From a checkpoint of a small mixture-of-experts model trained on Wikipedia.
Size: 13 layers, 49.4M parameters.
Experts: 128 experts in each of 12 layers, 64 GeGLU neurons an expert, 2 picks a token, a softmax router, 16 empty slots to pick.
Below are experts of layer 3 (counted from 0) of a mixture-of-experts language model. Rows are named router (the router's row for the expert) and show model dimensions 0-159. Each number is 128 + 24 x the weight over its row's rms, rounded and kept within 0 to 255. Numbers have three digits each.
Before each expert's rows: "raises" lists some tokens whose logits its average output raises strongly, later layers aside. This comes from a sample of Wikipedia text that the model never trained on.

# expert 84
raises: "ting", "te", "ty", "ing", "s"
router:170123115137078149112123150161159173115159128148128101145149102094116147087131142150150112109105129149124122116119105135108126120143184095072134124157145156127113115152137147129162172095162147160118117151117142116120092164100110151117099118115153113146167092179160103190099126103145149169152136117104143112121120143083099130125092119134153101106142137142126135130096123106128170116175140160146115110114187167159133133121137150144132121090130140091115102112140161135149161121120111

# expert 90
raises: "a", "-", "la", "l"
router:094152116169145142143119127110139101149145159122092176140139133145136139123134139119159126120134134078120090125095160132104165141078141152164170093144120120108136109105134126104148102091166163179134108146139095117122125117178156120131166146129096108140153129112157129136201113102102128110159143120113137134113114161139149107160101145115164115115122156087138143147093136118146094128104085127103091104176108073137101126168100113098105121091123133132128129105152095091126120149136139

# expert 34
raises: "w", "am", "s"
router:135178129124165147150158130102151042126102124138167111118156135090133153131136171153145122109138118103161172157137128137172110154072126090109082151153142163106136172140141131089125118118137131105129108130150161126124146132157120084119158137136115117148096160172159160143098113094139131122097144136155141149091162102155116152101110104142125111117136110089112166140115132115139132127129105116085125115138124134126141126099085160121071166152113153143172118123141127139143160130125112

# expert 115
raises: "y", "es", "s"
router:130090139107106102138150137155100102126168115103106130158148133141113168164104089123145147140103117144149129128129148123159118140165112177134171110155099150106134143159121185153098108145135144160136130148138151160105150111096132110115092146166090114158104093140091161107113156149121139086151163172095132110124144127123146113117120148164139081126118101106104096157136104130108103082120110121127147139121116125083125103066138123132093126167125099148112068107151112124151138110114094

# expert 81
raises: "la", "li", "amp", "lo"
router:120112145170091092137148153161114119127146154151079170130153152128119116149100154117160108153149111147142128162104152113136104148157150181166107164128132138138139101144169101145153126125150151169155112124172107126155134121119150128124115129099126136130144117100137068143126147137174094089183136158094086139158096149092099138145149153145161100164145141118151112106149132127121109147144128141127137128102154107162118128099120147120149164103108142144130121085119125136094056160144109

# expert 25
raises: "ur", "lect", "ar", "li"
router:143137105187110149167095155131144117111137146149153115069084131143116134128112155151152094127150158124120144105104125101080130136105153130154157114116126160141094156106118114152145173141130112105135118110124120093101109098117100156124150150171137131116159097132108109136093151101133134087114141122141161125109114145138168120109122120089130132132124142170103155116147113101147120094132146185136100164120108137160120113114079119101149156090154077130122116071131126140160147185114175

# expert 19
raises: "v", "man", "n"
router:110158095159180140179107136143152108106158147149109106094157143149175100071118143136111133147129130126145152132117121104122082101139099128116080177119141129154118120109107127140107140103106107151121120143183117140148152108166129151112157121138157155173118122169151167104124149117135107167126149142126077098160105110145095087116101145128082103121108131134092145150138117140148151082082106162119151139137127086160137118104117108125099094150104140153116128118109158151118126113146155

# expert 43
raises: "ed", "ill", "ur", "emb", "other", "er"
router:112127147067109136083111080124146175101150124154103132094113132138155159131145097126143126139120111129101105117093117090139102164103137108153088117133143068123163135115143135150106147105121133147102102153100123104127133121091148131164116156106115113118128155129131105125079161106126118135161154166144142103101130157125108150148107164117132172116123145142091125085156104086130093096137114093130099078129089161129145111140134163094151098121181132097148131157142103095153150133142148

# expert 73
raises: "in", "ite", "e"
router:111112110114132147143118150144154156095079063137115104118131083110090137138170147158171085127108138143101105166095087113100160147137096112161145117139105106093146110127170107169164135115116109112135142141102098132123095094085134097167101141143132140084115104121128106168103150116142071119131145125109123098136108144106129131151096111134158149136150114118157099116099097143136098104120095116125115105167157141145139129085113118088146102144144113106170136135141112117121132156169104

# expert 41
raises: "il", "bi", "ine"
router:141136131127129113112112094125125155136128160133119147123157104117190121138143115152127096123138149132082129153137063134102139159151125153108139097170123082149089151090154096115091082121150148101128143141137137094088091156164111143165133146159137161114140157115130175116138120158128147166104095082160153160115154144146152146181150118151134138109130165145109151105119170117151125126165139125147139134137142128084139142172117125107124140133119114116184138123125150120119161176089139

# expert 80
raises: "a", "rt", "ce", "ol", "n", "r"
router:108156097148169141100128142096147154120114115126117094110098147134116153152080125121154152109083149101127113122107124128070129113094079136109100089157159123122084131132156126183173130094114090096130122111121088130155172127111147137135105139176097195136091107147118114139149168078146094115130097125141138168093152150153088161151138119091116085148117130130124104129128112118141133150109145137106117112173146141147119106139141143121143125106101131110120124165118120133153144117152157

# expert 57
raises: "n", "er", "ator", "ers"
router:105130136131090089136119116143095171110076174118145101191158111119133150141119119146140070162118124138077166118120137118140109116088110140118170157137140125135121135085137163149125133119126137132120166152108127075101102116129133134117109128125123087144083175163113140135150133135132143152130170121137145102094132123130089128151099130163149137153101169159133119124116115122094111162149091129116136078148135122151129135098097094132145147140097172140134119153124064119091136105171122

# expert 45
raises: "n", "es", "s", "et", "ed"
router:153152116129145166157144137156126150149130141132092081148133099120135139093146150131094133140112100156146117108127130138119111130090122136143119142169106130138137134109149095079174141144097126085096140105185113140139150101128088168088117156126106116118094100140084127191167177107150126129135123179122143170114142131112140140138084149160150112120087120133095108149114145139110096125143134128110105090123092149135120103101165177138105146135127156158124149123120176096114151134146168

# expert 89
raises: "te", "t", "r"
router:152090108129139159127105079163117166171156054133089133153146084145135159177109127152109123151156174148119147138144097113123107119081114123111121140106108085112123112127136092138161087126122153176134140149131140133091127095127098147115114166139132127114071115160128134143066127123126097127110121147136135126101122142110138129149190128161119101121137140151110161116134095123122117089124114119124147117117180154092124120140164106103119110099121113096129126127131177137148110163150145

# expert 26
raises: "li", "les", "ing"
router:161155089141122150135143113104124146146142174172153135095129100132146147171130113155130098168162111131116118095118072122157137086149153133152106144096130115124085148124088165072105100100150123176105128134113114168095154142123088115139126119166113145144094110088145131118153148129152136106144163078106127132134146099179098137099160116128123084132142138145140129109139117138154192119123102141094165130114105155125108132139133116122107137135158138089133102092105109129114169142143122